From a checkpoint of a small mixture-of-experts model trained on Wikipedia.
Size: 8 layers, width 768, vocabulary 8192.
Experts: 32 experts in each of 6 layers, 240 squared ReLU neurons an expert, 3 picks a token, a softmax router, a shared expert of 384 neurons.
Training: 557M tokens, 8492 steps.
Below are experts of layer 5 (counted from 0) of a mixture-of-experts language model. Rows are named up (a neuron's input weights, with its number), down (a neuron's output weights, with its number) and show model dimensions 128-255. Each number is 128 + 32 x the weight over its row's rms, rounded and kept within 0 to 255. Numbers have three digits each.
Before each expert's rows: a language model's description of what the expert responds to; "comes after" lists some tokens at least twice as common just before its tokens as in all text. This comes from a sample of Wikipedia text that the model never trained on. Tokens count by the router's weight.

# expert 10
Description: Word-initial letter pieces. Single letters or short first pieces starting a word after =, a quote or hyphen, e.g. p(ublished), p(inkish), V(ampire), plus LaTeX symbols.
comes after: "=", "\n\n", " (", "-", " \"", "{"
up0:101157050126111108164077087113133126128140136140142113198111152119143124136071146137182185071177112129099097106192146168097078096131145115160097082131113061109104125111067109165137132133170122121152102086083133107128134124082172147117114111130124123164159085122187194158144211086129115109119105156125114125125110137123100152132147127171136135160154169157193049098147118074125124089124
down0:096065095136078110204105132142126142135183100143191129152120089146153168071177168130163104155145160081127158109118134148142095183098172098121150145094130117140122123087097104136068162087121199105143064075152104106116108137108198092144161132081125165095081169179054157113082133102136206081106091108129054138164045136119063126121144125109088141155135111088146145127136174136080175128127
up1:088147094154093151135135105190192086137157107137130135136147132109113125121163142136143112128158149147127138096155100144128135109128071131142153167166140120063074157077149109148117101121094126143129175124154119133158161130152129100072110126141137169117156074113137073106163180064062146131157110114132135116111105112139142100128143136133137068163141123063137097179110141117066106172119
down1:123143167121167135158100166118154069138053062132123122146149139155113115142106176099095102161108129172130160153120109128158193129133118092126169188121119100117083167124156053135133107120096065115144160093129150160139123135136100129141106165150167156106107138166096120090072189071088191145209073128189164145129128141148151149087079163143149051118099134088138104117200102122131137075092
up2:139156120112106140153143151155139161105165131143126051101145130125174148109087152148132086120162135168118124155110146143136099141088136146113137123077176152126115082138058078092200120158117163112180098189120127137144115130128067090148119193100126111200107116082110157175169154117146126058110177101101163099108115106124141145131131121115081125140118158140119141165156175129098151166146
down2:138126116126116143090114135128074081144173112094110168083105142168167134104079127159132061107154099102110159120118103087118191165156131144113129167113179137137152107117217095106142107124071120112134138189113052116154139168154113179100175132070154127125103141104131140113090107136110139166104031130164145095139145098068184124106089070181141127073095090113105075092125163182083106152128
up3:129077138081102097101100058072088190162152148154113149107151153158182120101189145083158105122119168169175103129121120111080128046169169151124122131112190124108109154119163185100137171144101107134147149129129133109134144108075114099074084127156130129140137128113092102167137108132147152170076106156148099152106123116167142168085175076130109173161140145172101128121082163103093162145104
down3:131081146140088124170142122165122133143143167053132129137167118146125141167128134124115143155151128071098157159106104145095079063196103113141105100151165193141152135121144154149059192140156154129100101217104216180146116123118110171142097097120164095134144190160144097109095143174164116098110101136144149114101137131153181133107148059102164185092153122149136095154140132139166228040139
up4:119102168157127070145114150174174230134112139111178093152145154097105138102129107153099139116187192132096116191091183173133136125206122106118146125114144170160146151112119143123108054144075143122191157158121109206101147089114129108134065167134119139086130099155143065099173132104099165125061162136141099137104140120145080093115083148137106099087129172115097129087119156123129088137119
down4:127094130111087162178071122086110085121071149124147105165092125159146122115152098124113168106148137180152134146158104122159141112080132112125117115064091156194101090098188151148126134131116187130078134192069152114118094111160074143107095123110094080127098099122079182129121160139144133155128168092147094171091111127149102068103150143176144113151172171134107133144159219109044143109078
up5:106107119126084155146134084123117136116120069152153103122101089145097095150127190097135154119173137124145095127109063119108134163161127143186120132063127139088118115087140147143067102152180127087121095123146097154108114090135126066087182137114107130120087154120132066175138090133083137089207096183133166106153103139098146160113143148137139163116136068107161183092106167106147110131144
down5:082146085138140142179173164149146182124134120123103220070168145124111122158141085165165135100096085113177066155160125117081125163126109094144109116081116129175140079067141105160188175166073182176121086111074163148104071092114102136118093095138152164119096152141024120065145147117105111144152206174165073133141115107114128132100166196081111073060107141180160111124108123168135079066135
up6:108090110110109133093123126103093109160108158113112131137138104107157159121116097151186156162157118137081125134149091116105126152160118145155213141129131082135134168081030147116076162074106126169100153128078128144094179101093147101133148174127081191174113106112069137129136104096120073135138169137173153089115100142105156073116144150132150145120111244125172093151139085120180091142196
down6:110132092136081145087119177125102140085138099173104162209066109150186164145174148109095142145116086159119122111160129147128090131087157070117118163120094142083117124118140189193153069080123112119114141143161163131144134149116167093160049134141132099140102183092077103107109116131176097180099146158156137105096066132143122139113062135103142094111139168118138136131116152121126144105163
up7:063147092143143063151087107130078115131120041148137121164127133076082153107098145134091109124127149112165157136166147090114133134122108117138188072109158170095134177111156123186119115135131144128163124128091151130092204158121105097044116137129104121129143142149145022139117114190132152155118188199177155177170157126132085130139111068085137110150155101131143156183107158072123124070161
down7:172165155173169130154137180105126184169089141095153143162080176167112075122192113106194076110111128162081186086113112118092076052156128074135128103144124155119096196145186125089175123132124135088136086184170093103116117154135138181098154132163162128129143086096139097102156170109115085160202159117108137137126128181128118110095123142124153093174148129151170095157175154108162167052128
up8:120158149144163110149174172104077103166150129165084104038129142106111140206155125103083132069095094150100143136121148150107178158077183155138172114112148091120084096164154168125065208161150139188128098083102140214146126150091120145177099128146079152133152124161107183132104078161144093181122148114084142140152147155115132048119078119123109098138169160142123124138078113099138130153165
down8:150117108136130162189200110164150081135135124163123111174214119136159171114025088163117103154154168098192088139170152104159147146091103157191112098177177098112092141116153084157089144123101138099111074081127154072140142060119141126168071144139155152120138071107197179136124142096128092150073137089067152112114144112143130154160154120166137091099064133173100143119138114164125130139142
up9:131084131127127159126058116150137141154094137083142146142056092119164153113139136146158134131118145110116117124118124133116138137156184128183106107130184124124091138102140093106075133061151091127119150133107166150114108092156103088121130122157153079139105148197165050167134066121155099130126168198109143123100124097153121104074116125165073150143122138110131143116103187110182162128159
down9:157047154179133216108114153135157169165103131076140122127135149140128138100151109124096121078117128095118141138115093138107159126172119108165184101103162091187093121114117091089139093155109080109118166122093153160170155129119202130151115073134179152132182115136138108183083136123157109173026109136159121135127106111134092076146102146135159055164120099076152156094153078143139081142141
up10:092156062225094093138119134142150092142064119082134122028143122120125165098138131167122147083114064120071156143091157125157157135058149137107144161162157154120114138075112135108163090134148189089137110138135140178138135137110162050132129139084097156160119175135125109117138135153141096212124128165073161190159098138096139092130150102125083116128160134130081140135115091148101138083096
down10:141141096172151110135151141132112120184087127158148083127103212128109114097115134081142164072116155106095137104161100142195112123121068084069119109126159133150122120118150139121098115100131126172124088145152134147113130076122141150135111189119163100107154148118133154117139046138118164205147074076134096099159142111095169182131110153096125079166183147094118140118165111168168107115126
up11:104098159142171151085130168096155125139121130148158077102142162058140160120113133156087186111153145088198141122123161118128174173111164102091153114148165146082149122142114173140104133104144143092092104137124140145117140195177080171061107108133168115162183094111145097176148082130093098128151148116155102127155133128111165109163126090137122166157125126114121099085147114171064128161111
down11:208119099120143092114117135123134165111135148125139133135130136183121159157083156164113135100095071108113177218131129139186151171101145111125091134096128123095121161125196091151120094119087050155153085088099159129130179164081070117115119156183113139111153124127079117117101116100136095110119140145098133082086113167092137190136102082180140173066133093127168184144144119162100154126136
up12:121134115182140088129103141137185165107119183174053135154076167127118141116087107114181151150170088118112126222142104118102085132088119125098147109119130149143156130107084113180184123110174130132152092175128151110110133169112120139193146113192193111152097121082141110185140131130166097120159098127120088126179121200131139133134138140115112088122124166153132078104088130180134144081135
down12:152165112150134180094107142142118133169150109171152146098103173078124136150137095078146162134152124176114129196092144162121167122111161061157140189153089153110144165120087115118185142071115110133106133121107113164148098179134178053109124114138073141149122094156153113088130143110141115102119167077104118123123150121139121081148118110174120083127153173126112062163061126107119098087177
up13:126200133085107125122107095127154086172102060104105165053118193085108157145138143128120126140167126114146091125098107089139130123177135108120208144061094137055160155077126145167108181100055072141155166113174168117144115154129147108171119116136171100156123110129122146090182091119155133120109106120198098137085199155075124144111210044168156094128141168155118138128107098103100120164139
down13:084124123212120150154028171151170063141107142110124154078135134154101112151153141135149120139134158130108121120164129157092103133140124123193133144071131165131119150117108121146170198164063133143110155117154141094129149181123135128144155136114128139189118100146146165156151135183148117141154147160162083180152083176134127102096112122105189144114105096123122147144098138158152149112164
up14:114166167115104124151129112128187184131177134143098111082168123137178080102170081142090070166126131085140122136141152140134136091072111114103133174126125169134183165149152165159149133235106147153126099139168146195104144071155183178146117128133155107170109130126062127169150132072076205097119157091143208123185100121126107135127124127143105162088079148137106091156108152087144109172127
down14:120126144057094137145080132127075084100157101107146135131087147171167122107169094059093109103157109053140138121149154146135093056124128133158183109062159123111177156137081196160104156194138125151105088164105147157110112126118165101144129148113099135179124200140093116041151117108175021121101107140138159139125155142125133094157107109127113108130142095060110121108116114139111192150162
up15:142152107118140161079122117105103123104175101157171133077164128101077162125137119162112173127102083157081107130109163140118140080076195124101116155076151093134113116133144192159070089165109121100134150164073106141100103107176146124117151067121122128154136089063182136100160088182071148168149153133133121168108158140103163095146133144121110138173153121129058064147092077146112087095145
down15:087110127091142127139046097061117141108113129107151138184085118161145120101069178056083144098071132155101053148132110115109181114104089139160118207138139042070163191111090140106083103154082060061141164115145103130135124135098109118181115085098136134177142184099098156165157168078168136160166090155139168162139158098165089116154112122162152178106172109151086029145119160089109176139082
up16:126123153138067119145119103156178143160136111098095131171117119119150124150098105105141116124197091123123124112072136118172160166126093101144138168100130187123133137148120139218162208122145143130105092106122135165172107152199123139084128199132104141085079146131127135158138144136111169089094102158117088175129154088068124088143209114113105108160192094078124093130058088123079137127153
down16:123111110131123070121140125201103111174171083126097130091141121141089178170025081125137065136183156123153190136088127144117151163065145086146106149096145122086147126143102147200134120158162094110134163129164100129109160137128120163133080154119170152048095156155167144144180185175087122112104071130154096113125095130114119193167102108122128142105107119136152106146154160164161136142191

# expert 0
Description: Determiners before nouns. Articles and possessive determiners opening a noun phrase, such as the, an, his, their, its, usually after of, in, with.
comes after: "'", " of", " in", " with", " to", " as"
up0:117171151127137169113117111144197068122139124166159127072124087151144094080130153142106161142188113098080110094176151117109150100187048164094141145135111080123182162101080070173149101037116069115170203129092121123187155184073113063132107116130136075139111074131104098061109104172111113141149172087113164140122146076117101124162136137149130117167146176151065138199097097106160091134111
down0:103075076070128112068116164147178118161108140116137095168151116153132055150135139151163116122149107187183126105147153162137111127106104171076081137139114166114137135116144137115079110029135147135117069100144074069130157091139140114075067120128140182131151136113084162112101072072131130129074148169078123078073120157143127114174101135135111143086166149140068133120115171096094131057087
up1:148160084157118093138160155119112127160129039114134205106134173166147120164110107161138119059147128151137147130142149089114059126108067117179118131108164117169155186177188170105141123122114127170088058093103116110117120094130174119097131120093126124087162131153137102123144085176140126178090120152127111130160081133096145070118103126144077105109165124146151138126116097138100098100100
down1:147099131195092100083099122079111138116082103121136104074160133119120122127126136114068110103153127079088101131144081078177095147154106138171123140153092118115128068101125140142131058090099123111124120168155142163171138118136134102131146084153114144132155242126024224127142090122119063143160098133177099174145106085082090070049057081149135193158104133167157105103128119103119110116132
up2:200105087121147164087124103109148112145126163117086160156135073150184075155100108141141130159146153120139129140114188130157154130159177150074130128098124169083125093080116117115206113142158163099128103112147099148176129141123089138144184110102125150093112132148127118099157149115130089161136111142099112162164156135107078113125148115118114079124110169111115203117067161112178130147113
down2:102161169139159098158169125159106135095126206142092149116092168120132172147170153117156159149142152222108138123099200123081143149109131174159144136149153109148133100134158126072050146176107139134091156106135130141112171150126105177077162116090141159166160139147124183067184099143159134090111142121105152200117204104158125093096167121127103108183087113128068089097157149101137139113163
up3:168128130187120132150100140121138097113169091131152120148124152133147091139078107118164132105168118154115140128149110086121125137118113083056123109089194196141073156127087085118089162104099114151136094117176164119157111154151126096090094149094085125141100165123131130157140069118145097162137122142108121111153165065116177123097127113107203097138145164112119132138158071074106120078162
down3:103088129096161088127100158126136182146186127067100120105156110108066101107073107173165088098154091105150091125137122169128164096163144102112138066117132153111172151113118098107057107059135118135158099086170078139116135156134170105173131101181122186119073119143121112151116154123179151116155144177214139122117118133108134181147074086203142096127128127153046099125133094052089134135140
up4:196099075102100170130114111176087089144149124107150127136109116157140118128133075102069114155134105166121112138087130177158112104042140147121134182117125119157182079099106142146178164087187106142064111087109106112097113159065153146139108140135162129114137152115101134099157132124073084152179137105109124137122086143089144112141121153113099104220154148112074109075126106096120064103143
down4:089161115092150183134147120154147164109102143086108063131109147084177159105142121070086148104082136092112167204144129194145101135156163089102126104120125175157111164087169160190141145092117108102149137111109129117169189117066150091152129130121171154106168132093117143136113138129107101165153163114087115102130123112076131050177163082140138170141130140143087112150084118154176126118120
up5:095124140110153138107113155143133091069139187105193164123182178128119091145155127139121084118132151114161161062129159088124166103161094101109131130185109098082193130158129132132181164154114156146154107109125125095187184107115093157174186116104132128138162067134089085138109093103079098136104124107213135206156182085144134216097175111047135143113147112180140175062119126070187121120186
down5:101067144155105123109166116057158116102127147207125083062157151155111144164134079135161115120148163144157155169166146102140125127179142116126153080104124118164130144149117133145149154129116067077141133115129076151141114123103143171147131133166103106159128125125108090057158141160135140170076133150141185098164158157154104137143114103190138117078128109118141098114159142099099148121110
up6:122116100130130128146159151115144166106076085106092106106163139111153094209154129121088126170086138117120145101154127117148148100106124120120129127136113091135145148111148091176162154193081096121154206143099084137175153120101100066139077143092115136133143163143091123129169099135135139099120176086115098082101170131148125133134071155120138164078144150171114168159091056157163207172145
down6:145092089105043073137135174126133114162084084126113107172135154094132087180106108101163094152173105140120193091134166135133178143130102102163148094201113194141162147145104156162068109107154110153093121103167147070149104138152121077047123153074132093124103173120131167102157053109103098098161154127102192131147127103139119164137149145195093197088164133129139170122120118123142170102124
up7:108140121071195108124201082119134127112076113108185100140176128180106168117149151135107132134167108105126141161110195184083143118133090111092128125099146104139155153114190114135158123168144181096074096150138128148165181070143138149095184109133120155073128124173124071143112140155099162128160108080133111122102135120130110095155104131115135110111202188114117108131151085188220118116095
down7:113125106184095080136150113108148122158159142169130162134065108100164123147113205174140114130164094140094103140116174150116123077118095137120138111105149131179139158114209075087164158171117137164142076136100138135096130072164124094096159101151131129085150136083118095141147143157150126144124123096095098089105096110165092162174094081113105103173116175118137110121112085175123100206059
up8:110156031137115182133142096081072100113154151084076121108124159105143152121167087156105162133189124084114119171122122093093109134122160082196132111112169166138160116101150045083125132180154106234126125149136133185114121099075126183118061160151146136128148136099110104149115103148104132170112101114141160134123072166133084156167154076107073113152178166076127148140140059093130133127183
down8:099156098088141135131039156099086137148122099121146113127159089118177140121145156072100195115112153148107116165192091089093107141090101088151139140138132148040178149121102082116125134164119136191119152072125147162112129143165195115169163118144180128152122162156168146133141127117150135158139157151130172105148064186096065119158165148104145077159089130136131160130047054095125120122128
up9:110087153160120113167133126095089097122117097135165168121151164179146105125119126102090094143224161105110104096128155157120170110164111131101096101204109128116178106097135127148116069036141111093156126079177144142164140106167062097102142130156186105153133110107125143120093094071129151173127088179133140150133127116191116131116073081175121088082108067147092147125117125097125093120131
down9:118148176173101099124105099118155137135119112137175133096134149095142061141140145133173156086100138110095158126152083128091116059109103121066169173103099114104098146112122130118139148097149124114096176133101111173091121131142157145088066147152151112049127164051105114170080156169125166102146166103087144124157149138120090146129146138109162112127129152129178139126108179133127142175083
up10:083197090115112190152087102101084100178081128114197055151151146155191175154121137166133096100171187151163143155139104084114147149164144116153148105119150118078064144193132124130131152138191130146088148142128130126148159108168152140079102169153114115188148109159180067148153187073172124165097128146096106114106146178108170115145174113080164104090100116087112129102140128113091141118161
down10:128196114141097084126067127147139127078121120105124136114143154124173116161142111120139119102095105134104168131124122121164151178096145178099168123117120115175123160155180088168109139106115136155099085141099160139121100135174172125179107148120068092121170099133139158142146154163152129123136147088114163134112209122129151070168129124129085136053114162124151093129133111051123098122108
up11:122132164137184164161100087086083132079122095129200119083169150080135159101135155139158171120183074144091117106159158143064151104117158084160145155164079154144099132078150182149105185116180135156155112081108125061124192118102142099103132139121140166099128188060169132129133102071067063113108108121117087104126137182141121142136158150104186115121142061114118156116160115175172076136120
down11:163120173165151121150150073107155125131088076122180137138066130141169120148139159093108097116125136182113175121115119170120180092100156095130064095125113098160119121123132157154112074155163048129112166099076093092207120078167167152104159097145143135148125152087133163146144135101081103136168095162166158107145163191163130129129116112141104173131159141106119121153141113193156155168160
up12:120165123144149161164116152143139130136161157126111076129128043163120079163157150146111197094182112097118164126137164094110101107150175132168118144139109150114159150145156135198100119141130129141154131172150156116095123110161134171157095104126132189113077108063087129201185157093134116139155141122092183070149112188102113109149110138110123123170147111128110150145144182136168061132109
down12:126133099070143099148125146077105115104113096106155087126131141112096137137123104152137202122144163101127167026123106130072162154091177084164119221105175063160100140154106143157120136137109096135125156174112145141129195137141133124135139141135144119112145177083110132099163191136140133112176147143173124111131152108122142085149178195136088143185113140105157128153104104146141113136121
up13:171125102171124161153144098107147131158095148141150144141163174133085070123127127149118151160098130178163146105161081164128117096086155159155127131124117161098101136103080154134106196165156094153090092109159087158154130127160111135096133148065113154187141154097171148149146133162163141153134084173154151130125139128237107131092149086100180135079104176096146147163157148161166131188168
down13:111090171140137108121089163146151119168109143178138107144147088097119139116057165170169133118103065122202149171170045092130100115117057160156170116146143049141093170167153065139118124185157050159206149157170162146153120137077123148168112171147121111110130155120108155113134124201123091105201115119158062107160094116124124111101141108131152079147216127134162103106151108105124163177114
up14:126085107122124145140131142133148180131158176147152046144153130115143079175089132098128115188152148082172099145139156099110144135147149126153109121110116147135182175159180123142116162155136070149087125160121141188111094198103174169145158116077166101181075103122126157141110121146128130122064136175110103149121148181142110077139155138115106181102123156143081174118101138023169138086180
down14:103146166182144116178153157076141170183080187124143094066172118154130141032181120143130130106158149127116124170125135078106130074103153144133161140118109098130178149134113178125130189155132126121107112127150094143132151073135167083150160150053100150168121131098167032119164110145152185172126125132141124112137178146148185174101113130130135084106167139177171113150211168114102090179145
up15:114131146177149107128114143097115134116094114088165076061172116170159106193150088089186097106111119115107151142137166142105133108100115098129069065158087138125151160125135082103213142118097169172143106183186083080090056156102126095174144084159158137128150115169151143034087093162078172130142129093132122134145137115139101166093153097103132130099145075108077119152129129107149095126124
down15:094027119167111064147059091083093111141100130119080135106213164142161141203152182086131195106087114078129132121098152174103108175160136113175076136110134160132150105163095128170193103126146104128112069132135123100128141113113155151150181148109118090118100137157142108094152114166117119118169146097171123180146133110132135146104084137137165113085156139148123120162114169160113088152088
up16:162109117147087151100108107165109080134143113123136110168117075125101098147109168085065143127143173102168112099137113082151105140111101130160121165101096165126092151110171091116123089106151097121210143141140146098143121120109121138080155151103121142153108182131182092145143192181162059155120071166123113104160112095123144085123106162180107131131127134101129103139131111186136145143130
down16:134200125129146170175109161108148162143083154150114152080129152111142135108161105119072096150141075085114169105192088081135113091111133165117142163094113133152136080152153136090125080130120135043167152108112151083138151110126142173156189108107077100141121136129141089098085144114163093137153111075082111119145154117115133103118142162072116142159111165082182133089117126120123051100108

# expert 19
Description: Numeric separators and hyphens. Decimal points, hyphens, en dashes and slashes inside numbers, dates, table rule lines and compounds, e.g. 0.10, |---, Triple-A, 7 / (0).
comes after: "-", "=", "|", " 1", " =", " 3"
up0:126126092086111178125161171151057102056155131142119201118157121175097130092141104162130156156110158115156179149125137160166117145157113123111186111142104129099170136128073128131191093139171109082092132187096115119144148123067132146082132087128071152113099132105160102168142080145126128112137120150139133129101187183141108145149148182114114125168104087116142081080126130164123164112115
down0:131139138142138092128156109171158102111153097098130167131150064108104128113150127148113134161130119226091155105055198094086130139145123150177129116182158145077115121117128086118083096112092164110161131155115134121064114165147158187090151137108101097136110102139106170138164115121154052091131150140083146108148159156170231058114177111144094186150117152181181132106123122193130133105131
up1:124058105173101186114153125120162118070134136129163132131136118101159069127130178192151129215145090125145141053116079105167085127145062133132153140191112149161112155154142112160175110131142112066127125132108102201083129126057182108090199093088122076070128136118150110111127084154131161088108102112167118113171152145170103123158142113072157099099124099108116118159087059145157163115107
down1:139113118146102087119120075139066127132112134141183137148059124108173112104106152168119159114092079119140117126151130119110070164098155172118081107080150108147160118107192164148157067168087143097122117188092130187067181103130103085148077166145147144057146169148108055124075134120087154156178093209153129142121093135094153110109104167163121150157122130145131119131159093085131068118144
up2:140136113102139102116148099087175132139140101160097137098110117112140088115158111188161155141147148131093164126134132176107079128142120128140119107115194147128131103140107164151105134178108145124098207137162118171070113172184066122110127133101166115150131172140100097075110050207129090109148134118096122122133162083155051098143132134119078097071122068082091125122114090117114123147189
down2:170134053189110169138140146094151114187104081167163125181155128183089155169174042116132115142076144161086125155124074112188114153113138107134152125120117089154103191135145128071198179134085129147163185072124125078107123191171156092085149119077148174119097188169136124111137131052135104136100107127061082156119163096073136121141113176165136131097090187121120072137110134117116144101078
up3:127095145124122144141130167108127100107182145153132117136082141152076142119075132133105115146106183141100055088117056118079183118083186171119217116094164152097168149087123123180157152115090174147139050072134141121145143114136127180142090130090147077137107119098125091117191134139108105143185115184165100111132120114144131165094096176132037143050099155126070138117114151129087181120131
down3:150137175187104121180149120127122127162129146107114115126126171106184106219080187158147130188136131118131145134096110154161157134145166114156128036121144131129098130173071115129103203158090129104136144095125097172078177151123144162156152184132115087168101088135152123143108214087111160129132101081163121134126141161138174150125172067146095136108124134141091130102098144106187141140093
up4:133116113144128129075121125129138138133041080062139119151081111091175107160170129099119141165177084157064104105160123146136136149155102103149163111139182149166149163216153198130097151133118153109121131145120151121141127107143175107150136158145189155154170147130136155100156148165189099130060133110073116156144108110144101147096145157131150136096163102066129157146134098157164130169103
down4:125134156204094159164071110131131109087134081120114141174099146089091145137118110154143176163111082107111158140184123123101141094111124138101157081148145123145167122084128117069113120094101143127152163120149089134200100114117118158133122110112187160106137128130088113078144127101161122146111174147106109138188134095127151103092090076137063155148140082161126156171129145166122169133098
up5:150090165205089127114126064076135090134154104134168123107178163095116119112158125143140078162134153149114096122139155081104135152062139115152163112138142132173138151119093113124131134119119111095154133050087180169094155126096117144111142113176149083133069133077059181093150116147103092147114175116141122169129133119106097136140179135125087129133177132124153151121174126071118109104111
down5:114113114176161134164158155198165090144160123130139079168176097133202155158134087123204083168140121122161086111084156142099168162143157148139107114154108091126176100054105119105108112128160061133054105154180136136115158153081121075175116084170127158146158150125135141118134137140112181139070102107096122133124150159106096135118097108122127125138104138119093137148149134121103125181141
up6:139111117104139108118145132059165139162153124078160170144143136171160132115094174128214116148118111144093157132090150129168136113117108168144134120097080134161108196132133121098132158161145138156139114133135150141123149169148163185144142137119101102118136202083176160138060119112091072076146093185119031124114147144111126123143075186113116138170126131127167130163154120117187141195108
down6:128079171101141143124141108142163110170117159062117141188128097078039131096120152167179128104205088118148148122175086168110131188058145184086130135154063108094085155150108145134167140153104146162187120178093063129113153148104145107104056172123163140127141163135052115172106160139133076124143120119083138134122112145132125141080102119121088120083142122115135119093139166161133127094151
up7:110105092168102171081129069071146111128072133153107071157084151142125162133141113150174137100144105176157152112147099142103133083105095128102082179108134119155151108108107064138161059120120114159078038128154113159079084134102088148148111079114129028163123107083115139129192192110136111180130146158123112118147165176117171109113133102150144125151080095128154112136076153154142091095106
down7:164138134132123144111131137155113115105110098131119118148130132130170117149165184107159137250176098112090095120152088120176152127122098094101135104120133120038094170126125086123156133156073146163120156070092154173135097139183150110093070148114088121225191166101165162182142129186109136094123106089160180055113086164118153172139126069135121181164060153127144131190137109120146126137049
up8:123141124133152139111146108131165120156148115126165169156160115129117104099136075128182131079119179123080114118151158127119096145116213083155121113133174123130166109159085188153144123126209091126125097150111074178134093114132115070086170155097117103138159136100113151124169081090165120069132137145135116055134123128133153108164135126163126133110211113122093141111145128094137143168190
down8:141129223117112108151178141150127178155091164078147175166170096088129130106175104177094139099173129088120126134164094111141113112107155137114110162124117110103139120111129067137152161145159148157154102131187086146085107150115169106166122100128174117111112159107194179102130125146184091130136138084179086122107179089089103115109075147138115117125113103170168163138096146119108122116140
up9:142186106109132141121100147085060165103144043171090183098165139097159112137175140171167146135106150118164091157106146126147084156146184122148128168180177065127185198194150119197169144107127095187080144120172093174109121128072158083190180096111149120116129114063105113111152124108075108183133148136147142109121169127072158137133196090068172144148123142099157097101069182107163125088120
down9:192097095133174115102113113154127066111130149118107100172112130128082063090167112156141133078126150130168138096164138135153069121062110119114080217122114118084120168137162164115209116139104130105133106185147104118172079109157129130107115092124082100102132186193061203146167120108090117144131132131167096119173179118120116177082139053131110125129090177070155161111118136153152109170160
up10:167109140087182099087080166135152130148127175159160146090113130084144150188140162166136102179133122129104070142122074113124093161094135072152136145089166140088110216127108098131160177162167101109088152162127112162117130170157192115107155145120116094157120110108111087149144122128130117115131103104174118130131150107165108114160131104116087086127232074165146103172135114107070123194172
down10:156108145127106137151145169163107177131105124131140139114135110148090089147128126141153107145149129107151146071139094163137092108108117102171121112176137103165119143114152161183100090171121088084167111162068088182152055214125140142110137102110121089132128186144061113144151151064209137125087192133135084086092115158104128094179123132118203143114157139097091098136172131122096193074156
up11:061147137148096133123073160146158175110112077106198175152161137181152099101127101135082141100079139121123094109116202161148095120093115124134166115173136054109169187101105153149097080126155123101121138156127108120175155156113099137093105129145176151193097100105159163135106144170135115158117146112106159110099128144163135156191120179092121134134157100133163140125130126163115166109108
down11:085184078163178138107149158115077131123155140143157100147171137228108019124166066124155127106035119144122115122123165115118152097089181178126178176080109087159096132146060097110138119133136075097107088122133134123143104086057121182115099136124135160116144191164094182105091124130127136128093141160058140111125095059159111146074142096119146061099117190147157159133108086217104118161121
up12:098072175175116113140157139139168150150105142161151151141121170133147087149124117087155117105117138093083097089114159084156062115098164123126159135061102165106118085165173172153115105121170143104192089110152095129142106109120110147130114164112147073153140065117107114168115135152122188132132151106093060100138060118091130170102090122102133091127119136133121161164111123141111126175199
down12:141054170131203111119179084135098184150151145162157110146145129119106095099134136138089117145073103148105175115133162125129129070111114127137138113095137156115126149094153123089113145121114136095143130139165149080141135078122157176127162124079099140067089044128092065099142127159097117151098152112055110117148154219128136139142145025117115157134117076174144168142154121098130137148126
up13:175175141101104194084146094140118094109118085118178123170068140194163035130107092109097073175132131122139146079096144096193135115121152054156124078087178135079117207131117140110157096177143159125120151091106136098136109191139198162164106103057095144089145132114117136126219158167117121145155100115086134101077082143179053174122073120160130107169115133146147131136131130186192109094116
down13:121166115104172130191133110079070132072112162170128152168118121099139096159109105139098129199133089136089166147099159108138217139134138163064122168128144188187088105090138121071108100138191158112177118133109121101150146108095114175121177173108149095108122085147137148050112096134132173156084097160089136176204095091180134086145143144153113099111137083150153132056115121173142143113091
up14:103162143150117097165127157090113081107135131071140050157139135120096108112169197126193122176137114105120060167148082141156163112134169136125136088057167112082131089154149097084170149146161179133126121156145132126075106113134105105116166086132172150117115123166147124164127148123097119173098159123064123079106130124149128166117120085037107111091129133126157107119138110069158074110144
down14:155138152121079133131192178107132134138168083117067109159113139125126105092092125187095129147151144097098099122163122100153112123160112155136124187067098116109107104118125104142110136063089130171122127087147124077116114145115044113053102069095122119139127096110106143118138168132137127169127048128121105131095149095105078116134177156120156142157153165114146082101130140105116140093134
up15:148120145076076147118176082188077117144194126104099101102169153184154135159167085112132112152120136097159099093151136121060128139155119075153146161075077136131111198063118058110118119149118168093139198139055104185135188116123171140125125127112164119145139163154114109185136192098162135116122126113145126145135175159110137146123137095067119102204114122113118142074145138153134070144113
down15:162154088139140101093206101121107115138055114139119136062180097132143166162130125062076125127069105100155126080122158112128130081136140186161120075107098195147129077174135136070120097143119121147074146065120198152173134148078132148149096123120099050133117191119110126129150146155104074096167133072158119156076109116153121132076108155120088153140074129147114118178078088110108097106155
up16:163096124117149118176158152097128118161087119146197159092143102123125069159114101122166082068172127099089109172150132106151117194215159146145206129109192125102131078100098065159164113129167089172118194128167148137124116141138115078099178108131080143104138121052131112107135124156070095088050159091130152156109087086117118166136153148117049094068145145125111094124099113168133185121127
down16:138100132150094113144154122078143102054097134129096070131155085180116071080162141090125172177128113180146143134133115085158066112139124137171109075127113124091165155089120094129091144113127109115108080116132124163137166151108124182159161135153134075102111096123121131134091136130118099123136120141138119092174133151150177155149088148184116161074092195111117096117181130126222135156131